Below are experts of layer 6 (counted from 0) of a mixture-of-experts language model. Rows are named router (the router's row for the expert), gate (a neuron's input weights, with its number), up (a neuron's input weights, with its number), down (a neuron's output weights, with its number) and show model dimensions 64-95. Each number is 200 + 20 x the weight over its row's rms, rounded and kept within 0 to 999.
After each expert's rows: a language model's description of what the expert responds to; "comes before" lists some tokens at least twice as common just after its tokens as in all text. This comes from a sample of Wikipedia text that the model never trained on. Tokens count by the router's weight.

# expert 3
router,160,174,212,244,218,204,188,198,219,200,166,191,198,189,221,202,198,208,199,171,179,217,177,217,176,195,213,221,217,205,178,199
gate0,190,190,205,206,190,172,188,215,220,200,193,214,222,182,165,228,222,171,237,207,166,184,189,186,187,200,222,178,199,183,179,204
up0,198,196,185,200,224,221,196,210,222,165,217,204,209,168,202,192,179,202,182,187,180,194,205,239,199,214,196,219,215,224,216,146
down0,207,198,233,217,185,152,185,200,180,191,180,209,205,218,212,180,179,221,178,219,213,178,240,185,180,160,204,223,234,205,184,193
gate1,237,225,193,213,226,213,225,170,185,183,217,220,191,203,222,217,188,179,212,153,206,205,212,202,206,171,213,180,194,213,197,223
up1,211,166,188,194,214,182,188,224,204,212,161,208,221,228,154,194,217,217,229,223,218,202,172,161,202,204,190,186,169,178,209,219
down1,188,180,218,188,206,170,211,195,189,176,220,247,214,197,223,183,177,207,193,233,177,202,217,164,190,164,215,149,191,189,188,166
gate2,177,170,188,200,168,172,206,205,207,171,243,203,189,218,173,177,198,204,187,225,199,210,185,213,202,233,197,186,189,213,194,223
up2,238,183,178,226,194,165,215,175,198,136,235,206,204,222,209,188,217,177,189,198,219,218,203,194,235,205,209,201,210,186,189,181
down2,229,222,210,170,200,169,215,170,191,192,219,196,232,180,197,215,175,185,197,200,234,193,220,171,201,191,220,163,196,180,185,172
gate3,202,181,191,217,217,198,161,222,207,226,180,191,185,175,195,196,234,221,203,183,219,188,233,205,190,233,197,220,224,156,183,207
up3,189,208,227,176,211,221,195,210,228,209,188,176,178,214,172,198,199,208,191,199,171,215,171,164,197,199,206,208,229,169,161,202
down3,199,208,214,214,190,160,204,229,218,232,193,187,193,191,179,180,197,207,216,207,184,198,175,217,182,212,188,222,194,223,198,152
gate4,186,198,151,240,196,197,157,203,217,219,186,204,189,209,185,206,219,213,204,157,193,185,217,193,230,220,216,139,188,194,192,200
up4,203,212,184,220,214,187,192,193,204,232,161,239,211,237,218,187,228,202,182,228,189,188,190,217,196,227,202,245,187,224,207,205
down4,179,190,182,205,197,147,223,233,208,201,216,228,195,173,178,184,235,230,202,209,200,222,213,217,199,197,207,179,203,182,207,216
gate5,194,217,226,197,233,215,216,217,186,200,187,183,184,207,223,180,216,212,211,230,204,179,214,201,194,196,210,201,238,188,154,185
up5,227,188,186,180,210,207,185,219,211,237,227,196,203,177,181,225,182,231,208,178,206,207,202,239,197,207,193,185,193,203,231,201
down5,215,193,149,190,205,214,202,183,197,163,202,214,210,205,149,210,209,214,204,190,221,210,178,205,218,202,205,177,205,215,181,214
gate6,185,186,197,205,228,193,198,205,218,229,188,204,198,211,189,203,197,198,235,207,194,195,218,218,199,249,231,174,214,192,190,203
up6,205,161,204,221,183,180,236,179,176,215,244,176,217,214,177,189,208,207,246,196,182,181,232,195,181,205,199,204,210,231,201,218
down6,171,186,216,193,212,203,212,214,178,228,205,230,193,169,172,199,249,185,222,188,190,204,162,173,222,216,184,207,224,211,191,218
gate7,181,199,175,204,212,201,175,258,210,161,168,197,186,206,197,173,197,164,237,215,226,203,188,225,211,199,220,178,231,199,207,212
up7,200,174,175,200,183,171,215,202,197,205,197,189,196,192,239,198,224,219,206,227,207,239,239,197,180,205,179,202,225,231,170,211
down7,211,214,179,202,137,196,224,181,191,224,194,218,196,208,217,205,178,213,176,192,193,185,199,242,183,185,211,190,175,216,239,164
gate8,169,203,162,214,220,211,205,194,221,181,154,185,177,186,178,189,216,201,192,168,175,205,225,175,203,211,203,192,179,195,206,174
up8,205,218,192,208,182,227,197,216,176,138,204,203,173,180,190,217,173,174,165,192,211,206,215,190,211,190,172,209,165,190,211,186
down8,216,190,199,200,189,223,180,204,202,247,236,181,190,242,223,175,204,163,200,218,238,191,231,206,135,188,187,222,219,220,174,190
gate9,170,205,204,201,184,233,163,182,215,194,205,200,167,232,171,181,227,164,174,191,181,221,215,203,227,196,217,167,172,227,171,222
up9,224,194,216,197,209,192,179,221,207,212,227,197,162,209,201,208,218,212,214,169,197,191,206,181,170,192,254,189,215,223,222,211
down9,216,226,230,185,247,181,188,176,190,181,179,162,192,208,192,178,238,238,156,197,210,209,185,222,199,199,185,218,163,197,213,224
Pipe separators in wiki tables, especially empty cells after a Total votes row, plus math delimiters like $, backslashes and currency signs.
comes before: "1", "2", "0", "3", "4", "6"

# expert 39
router,214,213,235,194,223,192,229,222,180,211,202,198,175,186,186,185,204,171,234,176,190,181,219,234,187,206,200,222,190,204,213,184
gate3,186,240,179,217,181,201,224,187,178,188,234,214,175,212,180,170,206,187,204,212,212,184,172,188,230,188,214,215,218,227,222,197
up3,199,189,206,160,165,133,180,229,198,212,218,192,192,204,214,208,205,173,182,225,204,169,202,233,233,192,204,175,217,137,197,212
down3,194,181,191,234,194,228,168,222,227,196,190,214,241,213,219,209,196,238,178,194,220,203,185,204,172,190,179,160,219,214,201,194
gate4,159,216,196,200,211,235,200,221,204,171,167,184,217,199,203,192,170,173,223,211,175,188,202,203,187,224,184,170,157,208,202,191
up4,172,212,235,211,191,182,211,197,176,205,196,169,205,258,181,197,217,185,193,234,208,161,174,216,190,255,190,195,192,211,221,228
down4,214,176,226,206,199,207,193,187,208,198,233,200,204,210,191,220,204,217,207,208,177,204,230,183,174,202,222,217,199,242,226,209
gate5,236,197,171,215,168,180,220,222,200,217,187,193,204,237,190,222,236,198,200,185,199,228,234,175,209,213,189,215,240,209,188,219
up5,175,172,231,212,190,211,201,180,202,169,206,228,203,207,177,183,184,207,180,205,201,219,199,230,199,151,214,233,200,171,206,164
down5,203,209,173,222,230,185,202,215,204,188,225,211,209,209,208,225,196,217,174,220,200,204,183,196,182,204,177,201,225,210,210,186
gate6,190,172,212,198,159,217,202,204,186,206,186,230,167,221,214,168,171,221,176,212,223,194,182,197,196,222,184,174,210,240,216,211
up6,196,153,178,215,228,181,194,219,198,183,202,206,157,199,216,200,192,236,173,201,197,183,205,196,225,229,195,212,186,231,217,197
down6,201,201,210,181,207,171,195,193,188,207,215,160,211,218,189,235,211,199,163,216,212,172,173,200,190,212,176,191,188,177,168,213
gate7,229,209,190,207,238,209,180,207,227,189,201,199,226,198,201,212,172,203,200,211,224,166,219,194,204,222,210,218,194,174,193,205
up7,220,241,239,159,215,206,188,201,208,195,212,174,216,225,213,172,175,201,184,149,188,243,185,181,197,190,219,231,194,217,195,225
down7,216,187,203,211,195,187,210,226,215,184,181,229,217,211,196,215,217,237,181,176,206,192,174,209,182,176,181,243,168,200,190,221
gate8,189,186,186,211,174,190,198,221,191,211,196,240,177,192,185,210,221,203,179,211,191,204,221,205,182,213,246,160,230,198,217,188
up8,212,180,213,216,183,204,215,155,185,217,176,205,215,209,188,195,181,197,177,204,199,224,229,218,186,183,164,191,218,238,213,198
down8,207,221,221,215,202,226,186,190,192,172,237,203,206,190,216,188,215,199,214,183,174,210,218,216,184,224,172,209,193,231,163,203
gate9,193,185,175,214,186,202,216,208,172,185,225,197,189,218,202,242,192,189,198,160,204,197,218,242,216,215,181,190,192,230,235,177
up9,173,186,174,187,189,211,200,208,225,178,199,209,161,252,198,197,217,215,189,199,189,158,222,236,174,180,168,223,214,230,214,200
down9,203,191,201,170,221,187,177,200,193,199,197,181,187,189,236,188,222,211,193,220,204,215,179,209,226,224,192,227,194,226,173,182
gate10,214,202,152,165,190,228,185,222,192,220,182,196,165,199,189,188,221,188,219,219,198,192,175,226,219,240,217,230,196,181,208,210
up10,188,171,150,199,196,213,166,212,214,223,208,197,211,239,201,194,225,162,228,177,242,179,217,168,203,231,211,218,189,214,205,190
down10,179,211,214,232,180,195,208,193,210,152,198,184,239,217,193,217,201,226,186,215,188,165,192,203,180,193,170,157,235,180,175,209
gate11,217,165,166,165,150,196,199,198,173,212,191,251,171,192,212,221,215,207,206,218,211,203,183,219,224,193,264,219,218,176,204,203
up11,221,153,193,188,220,216,175,189,226,183,215,207,184,193,187,184,208,212,175,181,208,206,218,173,177,158,176,173,162,232,180,222
down11,221,216,197,169,236,186,206,172,187,214,189,204,180,192,195,197,211,165,200,178,195,195,207,191,211,211,221,249,188,191,234,228
gate12,201,252,181,244,210,204,189,222,182,223,232,213,183,209,184,224,224,218,201,200,206,192,178,221,191,216,246,198,200,184,215,207
up12,251,202,178,175,235,212,193,208,218,194,227,199,177,181,210,228,202,208,203,220,192,175,181,185,208,208,183,221,218,200,197,182
down12,209,188,216,221,180,183,232,202,196,210,220,200,174,189,228,180,193,214,226,180,220,218,207,186,173,208,202,216,150,206,195,166
Line breaks ending paragraphs and table rows, mostly double line breaks after a sentence, plus opening quotation marks.
comes before: "| ", "The", "==", "|", "===", "="

# expert 11
router,171,214,234,227,196,202,235,193,196,198,180,185,176,176,201,223,176,218,198,187,203,208,179,174,174,206,218,215,200,202,189,206
gate3,179,192,193,194,192,225,209,220,160,177,179,213,189,178,198,215,217,228,209,195,203,188,221,219,235,232,250,175,231,201,135,216
up3,198,178,238,211,201,159,209,189,207,175,150,182,184,174,203,238,156,215,205,158,188,216,196,191,186,192,192,203,202,254,198,196
down3,210,178,237,214,168,194,193,186,233,218,169,217,209,169,180,196,220,201,197,172,195,182,200,199,187,201,232,190,198,167,202,211
gate4,205,191,228,210,208,197,223,171,204,181,172,218,185,209,218,228,222,196,199,190,209,193,180,196,232,171,228,176,205,212,174,207
up4,197,207,223,205,197,172,206,186,211,174,182,192,179,178,177,225,197,163,181,208,215,206,191,185,244,219,212,175,170,206,194,226
down4,200,196,192,198,214,149,239,170,183,237,181,202,199,204,195,212,204,202,200,212,209,202,190,220,210,236,212,208,211,196,217,166
gate5,199,210,198,205,203,167,198,194,228,175,220,198,184,223,203,184,204,177,218,214,215,166,247,190,201,191,207,172,216,171,191,217
up5,204,195,196,178,232,217,190,217,179,232,235,188,189,202,204,211,196,223,192,218,239,226,165,186,223,186,211,189,182,203,255,188
down5,189,204,218,188,171,214,178,170,195,190,213,167,200,205,204,202,237,145,210,177,213,220,213,198,226,216,201,159,201,211,207,218
gate6,151,222,199,242,183,182,212,201,222,199,159,213,162,211,220,156,191,205,188,196,164,197,220,157,204,215,219,195,194,172,179,214
up6,172,209,198,173,181,232,216,200,191,219,209,181,218,226,202,178,197,212,177,233,174,159,194,228,201,219,208,232,172,185,201,172
down6,222,173,235,201,205,259,203,169,193,187,197,192,176,191,173,184,173,187,201,176,177,223,203,177,194,190,198,135,137,227,190,206
gate7,196,194,195,220,170,204,163,203,216,187,178,178,173,234,179,217,159,196,188,170,226,182,202,186,221,184,207,166,183,201,194,240
up7,168,178,203,187,160,185,198,191,195,217,176,203,211,219,219,206,177,183,169,189,220,224,209,248,159,194,170,218,180,209,220,197
down7,238,227,204,221,183,235,205,183,236,216,205,209,226,193,223,224,223,194,195,221,152,217,208,221,209,191,221,197,239,228,202,201
gate8,209,249,201,203,196,210,192,208,202,175,194,208,158,229,199,185,210,155,207,188,177,182,190,136,188,224,203,200,197,168,175,189
up8,222,151,240,212,182,222,207,200,193,211,179,242,195,222,169,222,181,195,210,209,225,192,202,219,216,233,211,209,176,171,206,197
down8,192,220,224,207,194,214,250,235,177,194,204,197,208,215,187,201,204,209,204,219,152,200,177,189,193,167,188,224,189,191,203,153
gate9,183,215,221,214,196,186,162,205,175,198,217,203,190,221,176,166,189,194,207,182,221,192,187,195,202,221,255,173,198,172,193,201
up9,212,223,232,174,187,166,209,181,186,176,163,161,179,204,175,201,169,173,199,222,228,212,217,161,200,152,209,212,197,222,203,211
down9,217,209,187,215,208,178,167,218,190,172,203,222,211,181,189,207,208,193,244,218,178,187,224,208,200,207,212,186,199,212,241,207
gate10,159,204,185,191,207,189,195,184,205,199,176,186,198,220,172,199,205,196,198,229,237,189,216,182,210,183,233,187,184,183,229,201
up10,230,229,192,191,209,207,232,187,223,204,206,168,211,209,184,188,207,188,206,157,205,183,203,202,221,183,253,215,157,225,211,207
down10,198,209,220,215,180,211,193,165,202,228,213,173,217,164,244,209,160,211,184,149,170,200,219,157,190,171,168,191,216,193,216,187
gate11,206,190,204,193,220,207,193,191,173,168,198,188,185,189,179,232,202,182,210,162,189,213,218,199,215,213,234,190,190,193,163,236
up11,216,163,239,181,204,180,195,212,225,182,224,198,179,225,202,200,188,232,200,231,208,179,204,190,197,197,202,195,171,222,201,194
down11,229,212,210,220,197,181,202,215,208,196,220,202,191,181,198,175,223,184,198,233,203,219,194,196,201,231,197,213,187,187,201,213
gate12,212,207,201,230,181,150,216,175,212,179,165,210,197,188,174,180,190,203,199,215,207,201,175,186,220,194,222,204,217,233,185,225
up12,214,186,191,175,169,242,176,208,173,211,243,217,224,182,196,153,154,230,210,206,211,222,231,220,209,196,227,177,218,214,201,199
down12,177,192,179,215,209,216,178,217,216,170,203,200,199,170,167,249,235,190,187,172,217,228,164,194,205,182,184,165,197,231,202,198
Wiki heading equals signs such as ==, ===, == See also ==, and a closing parenthesis followed by = in article titles.
comes before: "\n\n", "\n", " |  | C", "}", " | — |", "| Party"

# expert 28
router,167,241,217,180,203,196,213,209,197,220,232,192,182,195,229,210,195,230,199,211,223,208,248,214,186,229,187,221,194,241,227,212
gate0,186,171,163,170,176,212,189,207,188,201,210,198,230,175,189,232,210,233,214,194,222,183,197,235,186,197,203,189,180,203,228,194
up0,223,164,172,199,203,185,194,208,203,189,170,228,196,170,181,165,215,182,199,226,152,201,191,173,215,216,226,184,207,182,188,162
down0,181,262,178,194,187,198,172,198,179,192,183,182,196,205,209,204,201,207,226,202,185,201,219,222,171,174,220,250,221,184,184,203
gate1,216,210,193,209,200,208,196,203,239,186,201,162,183,203,236,190,203,275,222,204,178,178,212,226,224,223,203,169,208,210,198,236
up1,216,154,207,193,191,164,165,211,179,220,207,205,167,201,213,218,199,177,216,224,216,191,231,178,183,182,199,200,170,221,176,218
down1,193,214,211,225,170,230,204,192,193,186,170,204,212,173,215,188,214,206,193,203,202,188,178,226,205,208,212,208,216,182,223,211
gate2,240,220,219,180,194,215,188,196,213,213,209,169,209,204,224,229,173,208,182,190,203,204,228,190,247,184,209,217,178,214,218,213
up2,165,191,189,209,189,188,215,178,157,178,193,219,212,194,187,223,218,209,192,185,198,189,232,191,206,213,223,232,209,192,189,169
down2,200,195,169,227,197,221,218,177,220,197,186,222,231,214,220,193,222,195,163,203,228,196,214,214,206,204,204,215,226,185,219,184
gate3,210,189,207,218,159,142,209,187,231,192,202,215,207,187,202,203,227,203,196,202,177,221,189,198,201,202,231,179,196,198,163,179
up3,233,180,182,208,207,214,182,194,221,207,192,180,174,208,212,213,210,194,225,202,198,191,204,184,197,189,193,177,182,191,172,188
down3,207,203,211,189,206,192,194,199,198,160,215,173,192,172,240,218,183,212,182,229,197,208,175,192,191,214,184,171,191,185,195,229
gate4,220,208,200,185,210,201,195,188,202,199,213,180,199,182,206,202,213,207,185,225,205,171,180,219,190,205,209,207,186,202,237,203
up4,181,204,148,244,240,234,180,197,160,210,189,194,185,179,157,213,214,180,214,180,180,194,196,191,192,218,178,209,195,195,195,184
down4,209,222,193,244,191,229,216,204,220,212,232,219,218,181,205,211,205,178,197,164,206,218,206,180,183,218,183,204,203,189,160,203
gate5,195,265,219,192,218,198,193,220,196,190,208,206,215,214,223,224,219,212,187,183,201,161,240,228,188,205,179,185,223,211,159,198
up5,195,172,215,224,158,252,213,211,213,196,223,220,203,191,222,191,177,190,183,206,204,167,195,233,195,206,207,189,166,204,215,230
down5,193,212,188,196,208,235,212,184,202,224,185,203,194,192,212,211,203,194,180,198,150,178,223,196,207,272,184,235,193,222,201,163
gate6,180,250,213,183,201,195,165,241,197,170,197,200,221,186,198,221,192,214,179,227,186,191,229,189,204,196,202,171,193,232,240,227
up6,198,217,201,178,175,221,215,227,188,233,168,195,214,212,183,222,226,221,193,201,196,200,207,203,187,180,206,228,235,181,201,216
down6,215,218,197,188,200,187,222,214,167,218,221,200,208,214,192,211,210,179,210,188,205,194,157,181,179,178,215,172,211,227,200,203
gate7,198,227,196,207,177,174,192,201,210,193,216,226,202,199,190,184,220,176,204,187,196,179,242,209,228,189,222,161,198,236,211,192
up7,171,224,210,206,213,235,191,215,201,189,200,207,224,171,189,202,195,193,190,204,219,215,178,188,210,198,249,191,195,187,215,218
down7,200,196,180,208,234,238,216,186,198,181,199,226,188,171,215,187,206,174,244,215,186,194,235,222,212,190,217,172,180,234,217,198
gate8,197,216,176,184,203,214,203,188,240,220,197,191,177,208,168,189,233,187,183,223,162,171,204,226,224,228,200,212,196,199,213,162
up8,202,188,215,208,189,248,189,179,208,201,156,212,170,194,207,206,208,172,148,203,194,178,201,228,209,197,220,200,183,246,202,203
down8,168,191,211,225,206,176,198,171,210,185,222,244,236,178,168,188,192,202,224,182,158,193,212,183,205,220,196,167,185,189,197,201
gate9,195,195,219,214,218,196,209,219,221,213,210,180,209,220,191,175,176,241,223,241,210,189,201,188,215,162,208,186,230,188,207,201
up9,173,179,219,181,198,231,145,248,214,200,199,232,196,204,204,217,196,179,215,218,222,188,198,188,174,211,212,220,227,191,185,192
down9,241,163,210,206,196,191,211,213,221,217,196,212,165,181,178,210,197,231,202,230,214,244,221,174,171,193,179,215,186,216,205,187
Spaced words and punctuation right before numbers, mainly month names, commas and in before years: 20 July 1971, October 17, 1988.
comes before: "1", "2", "6", "3", "7", "4"

# expert 8
router,202,195,199,220,173,184,168,184,202,208,186,217,228,170,213,187,245,204,244,208,198,221,163,198,197,200,180,216,193,191,185,181
gate3,221,216,166,173,187,222,173,215,219,179,175,221,182,214,170,193,249,212,216,213,200,188,159,197,209,211,207,170,194,190,193,195
up3,180,187,195,226,181,198,198,171,233,220,197,191,203,194,206,211,203,184,218,203,206,203,192,163,222,210,177,190,193,151,200,172
down3,192,229,183,199,193,182,221,197,164,217,204,184,244,196,189,214,185,224,200,211,179,222,246,201,218,227,201,215,197,179,206,197
gate4,196,203,196,178,225,181,236,216,162,183,200,200,216,217,202,174,236,161,174,193,192,224,230,214,209,220,227,173,198,225,179,186
up4,204,200,227,205,179,187,216,193,217,183,178,177,183,223,239,182,207,191,220,214,168,223,205,194,221,202,227,195,210,231,190,147
down4,191,172,174,192,185,171,181,173,192,180,182,170,231,178,201,226,227,211,188,175,234,233,166,194,228,199,196,156,174,190,235,171
gate5,208,239,173,179,226,218,226,219,190,183,173,243,191,170,224,194,194,207,180,186,209,179,176,187,219,188,207,197,197,180,190,202
up5,178,188,209,230,218,188,193,178,233,192,233,191,171,187,213,202,198,196,218,194,209,166,200,206,171,174,212,196,189,194,193,198
down5,168,169,175,184,176,193,169,186,172,189,212,206,210,191,200,196,218,214,212,243,197,205,214,222,177,200,207,209,245,231,197,219
gate6,229,204,175,186,215,176,179,191,165,123,195,183,189,191,183,188,190,193,178,201,173,232,193,195,173,194,204,154,163,226,209,197
up6,183,194,217,203,209,177,233,245,216,226,214,218,200,208,205,227,174,198,196,198,222,196,146,255,182,201,200,199,211,204,187,248
down6,201,206,231,197,209,207,153,198,207,198,196,177,229,176,192,207,192,229,168,224,205,199,198,217,177,198,211,189,216,187,177,199
gate7,209,210,203,230,169,191,222,202,193,174,182,212,226,206,223,188,240,189,226,197,193,194,218,194,186,172,193,182,183,208,204,201
up7,173,197,181,178,204,182,210,241,172,197,212,203,165,187,193,166,203,201,197,215,161,190,183,196,202,209,173,182,217,232,247,186
down7,201,189,182,187,190,165,208,217,205,240,181,206,176,211,194,230,164,193,181,207,193,182,182,206,195,167,157,190,179,169,213,199
gate8,240,198,186,201,176,218,208,223,188,194,194,221,178,214,165,182,224,179,202,188,196,186,197,192,201,192,230,227,175,191,185,202
up8,213,206,163,205,183,207,144,218,179,175,219,224,224,217,184,209,205,198,195,189,199,187,188,192,200,214,228,252,204,229,189,228
down8,179,193,231,176,216,234,207,197,219,178,190,174,197,221,236,232,229,177,162,224,194,233,196,188,189,186,191,212,187,213,192,202
gate9,232,224,208,231,206,184,196,205,165,157,196,201,222,189,215,205,208,210,174,175,206,209,203,214,223,196,221,171,201,175,183,222
up9,212,219,199,233,196,184,244,241,164,221,198,214,222,217,196,222,230,181,191,195,213,203,256,215,165,206,192,196,194,205,163,191
down9,205,200,207,209,148,214,214,226,156,207,232,197,221,229,191,197,202,219,197,212,213,209,192,214,180,191,165,207,192,231,192,242
gate10,173,210,201,204,192,204,187,226,193,150,170,183,233,194,201,152,196,228,234,204,185,208,191,198,213,202,189,172,207,200,211,229
up10,204,200,210,218,176,202,160,199,191,175,204,213,161,221,186,152,203,214,221,218,216,177,213,175,198,236,175,196,169,192,222,206
down10,190,218,178,183,174,198,198,214,197,218,220,197,223,203,192,211,193,190,204,206,210,230,231,231,210,172,186,177,239,224,157,210
gate11,203,223,213,177,204,184,173,196,227,171,193,206,200,204,201,195,182,190,266,211,179,209,200,214,213,206,154,175,188,216,217,209
up11,198,196,216,180,177,222,191,176,197,224,193,232,180,191,227,173,207,204,234,195,181,199,204,213,224,211,185,215,213,185,194,200
down11,213,180,215,204,194,199,201,194,187,193,195,211,216,191,217,192,198,182,171,224,222,213,221,201,211,227,192,215,213,203,209,192
gate12,238,183,192,169,144,181,194,189,168,230,218,222,165,213,213,186,206,190,200,199,162,175,226,220,199,211,179,189,235,199,213,209
up12,189,212,203,240,226,212,214,217,177,176,183,236,197,168,210,188,216,159,192,181,205,194,239,201,212,217,195,236,193,194,182,169
down12,189,188,196,193,224,201,198,202,176,199,209,196,198,182,206,236,191,230,236,196,172,206,221,207,210,189,166,160,194,209,196,155
Digits of latitude and longitude minutes and seconds after ° or ′ (45°52′), plus number cells in tables, often for historic places.
comes before: ".", " | ", "′", " |", ") | ", "″N "

# expert 44
router,182,191,231,198,176,216,237,194,192,198,199,194,188,186,240,188,171,232,203,161,213,239,159,184,184,184,165,219,203,228,178,189
gate0,193,197,207,190,218,203,210,194,193,156,194,223,181,250,193,192,198,217,197,195,179,161,173,189,244,195,189,196,190,190,185,171
up0,222,224,194,178,218,176,171,202,181,189,146,184,217,199,164,205,193,207,213,190,207,162,191,203,226,168,224,218,211,237,193,226
down0,235,243,192,220,163,191,191,167,204,235,188,201,220,196,173,141,204,197,235,167,184,220,203,201,169,193,200,209,169,208,195,211
gate1,193,221,187,182,218,220,229,190,189,172,219,207,204,214,245,176,211,195,214,150,175,197,198,173,246,192,202,179,213,191,192,193
up1,165,221,191,213,187,145,215,207,187,200,206,202,219,238,181,210,200,199,244,209,232,174,198,182,241,202,174,205,202,216,192,187
down1,205,185,176,228,195,195,197,224,199,217,183,148,175,197,225,190,191,176,189,194,141,217,200,253,210,201,227,205,213,170,215,178
gate2,181,254,178,183,207,218,223,195,185,179,221,207,225,233,201,204,192,217,204,173,233,178,210,184,196,189,176,225,202,219,184,214
up2,186,180,200,161,217,214,205,203,210,181,166,205,193,211,182,191,198,185,214,197,146,181,227,198,234,188,194,191,186,180,203,222
down2,185,214,183,221,184,196,233,229,193,186,229,224,178,197,197,228,196,192,229,184,208,190,205,215,222,168,231,188,202,203,182,201
gate3,227,244,203,171,189,189,221,219,183,175,211,178,189,225,221,195,220,193,177,208,205,184,170,197,216,199,187,199,192,190,146,202
up3,200,214,209,180,215,222,195,211,238,175,196,169,241,202,239,233,223,220,174,188,217,193,204,231,198,176,208,183,193,244,203,192
down3,219,161,214,198,236,179,186,224,190,201,219,210,172,199,174,213,185,200,186,226,179,217,218,179,220,205,184,188,211,168,233,177
gate4,231,187,206,185,218,205,195,211,188,168,183,217,166,249,223,160,205,231,176,185,199,208,208,210,219,170,178,174,233,195,186,193
up4,194,196,184,174,202,155,259,198,193,217,190,174,201,208,189,199,210,173,186,182,209,178,166,188,221,215,200,214,232,242,190,182
down4,194,160,196,178,204,214,148,214,166,193,194,182,211,207,219,189,214,204,199,173,180,224,235,188,172,190,218,170,163,189,227,178
gate5,233,209,209,226,203,228,178,204,175,179,209,213,216,188,209,172,236,231,198,189,214,191,195,214,232,222,204,198,225,210,175,184
up5,182,199,235,179,197,226,199,208,172,179,186,215,216,204,203,224,204,204,227,216,209,179,143,198,202,206,191,205,216,183,157,190
down5,210,162,188,191,218,173,187,215,208,208,212,195,185,191,161,165,206,201,179,191,214,224,252,196,216,169,223,203,169,202,249,186
gate6,209,200,183,193,190,215,192,217,212,172,187,200,201,208,218,179,213,183,214,166,180,206,208,176,221,228,201,208,188,224,217,163
up6,191,175,175,199,188,170,204,226,230,204,145,220,183,212,199,193,196,212,195,216,178,210,202,182,255,216,183,224,184,222,214,183
down6,215,209,256,218,191,200,169,184,182,164,215,171,219,216,190,213,181,192,218,211,172,233,248,178,189,208,222,191,197,164,210,169
gate7,229,205,217,181,170,199,201,183,199,193,204,221,221,224,209,169,186,222,233,204,203,207,169,201,195,224,196,191,224,199,182,200
up7,181,204,170,164,176,174,196,195,215,184,173,223,212,201,197,188,193,213,200,200,200,229,217,191,193,221,176,255,199,190,207,209
down7,218,236,221,221,194,213,216,181,186,222,208,182,209,174,209,200,229,198,200,219,215,200,210,184,214,150,212,202,228,204,225,161
gate8,207,211,184,181,196,216,204,241,194,206,160,187,185,198,212,175,201,190,203,217,228,207,204,208,212,198,208,178,170,199,165,188
up8,218,222,187,218,219,204,216,210,191,202,219,217,235,168,190,265,182,193,230,198,188,202,209,186,212,216,197,175,162,190,200,175
down8,219,207,194,183,214,206,217,203,241,208,207,266,220,209,138,212,212,212,188,209,211,181,220,208,203,183,223,200,170,210,218,198
gate9,232,226,214,162,194,211,219,210,159,162,200,202,206,226,209,179,201,209,182,204,165,206,191,188,203,236,191,173,233,184,206,194
up9,165,178,228,226,185,204,208,199,219,189,209,186,223,217,203,198,188,210,210,180,193,181,208,185,187,183,201,176,187,212,193,211
down9,189,188,182,204,195,205,196,190,238,186,219,212,156,208,198,173,191,209,228,195,200,186,198,215,198,177,205,225,184,219,201,190
The last three digits of years after 1 or 2, such as 999 in 1999 or 016 in 2016, in dates, birth dates and tables.
comes before: "–", " | ", ")", ".", " |", ","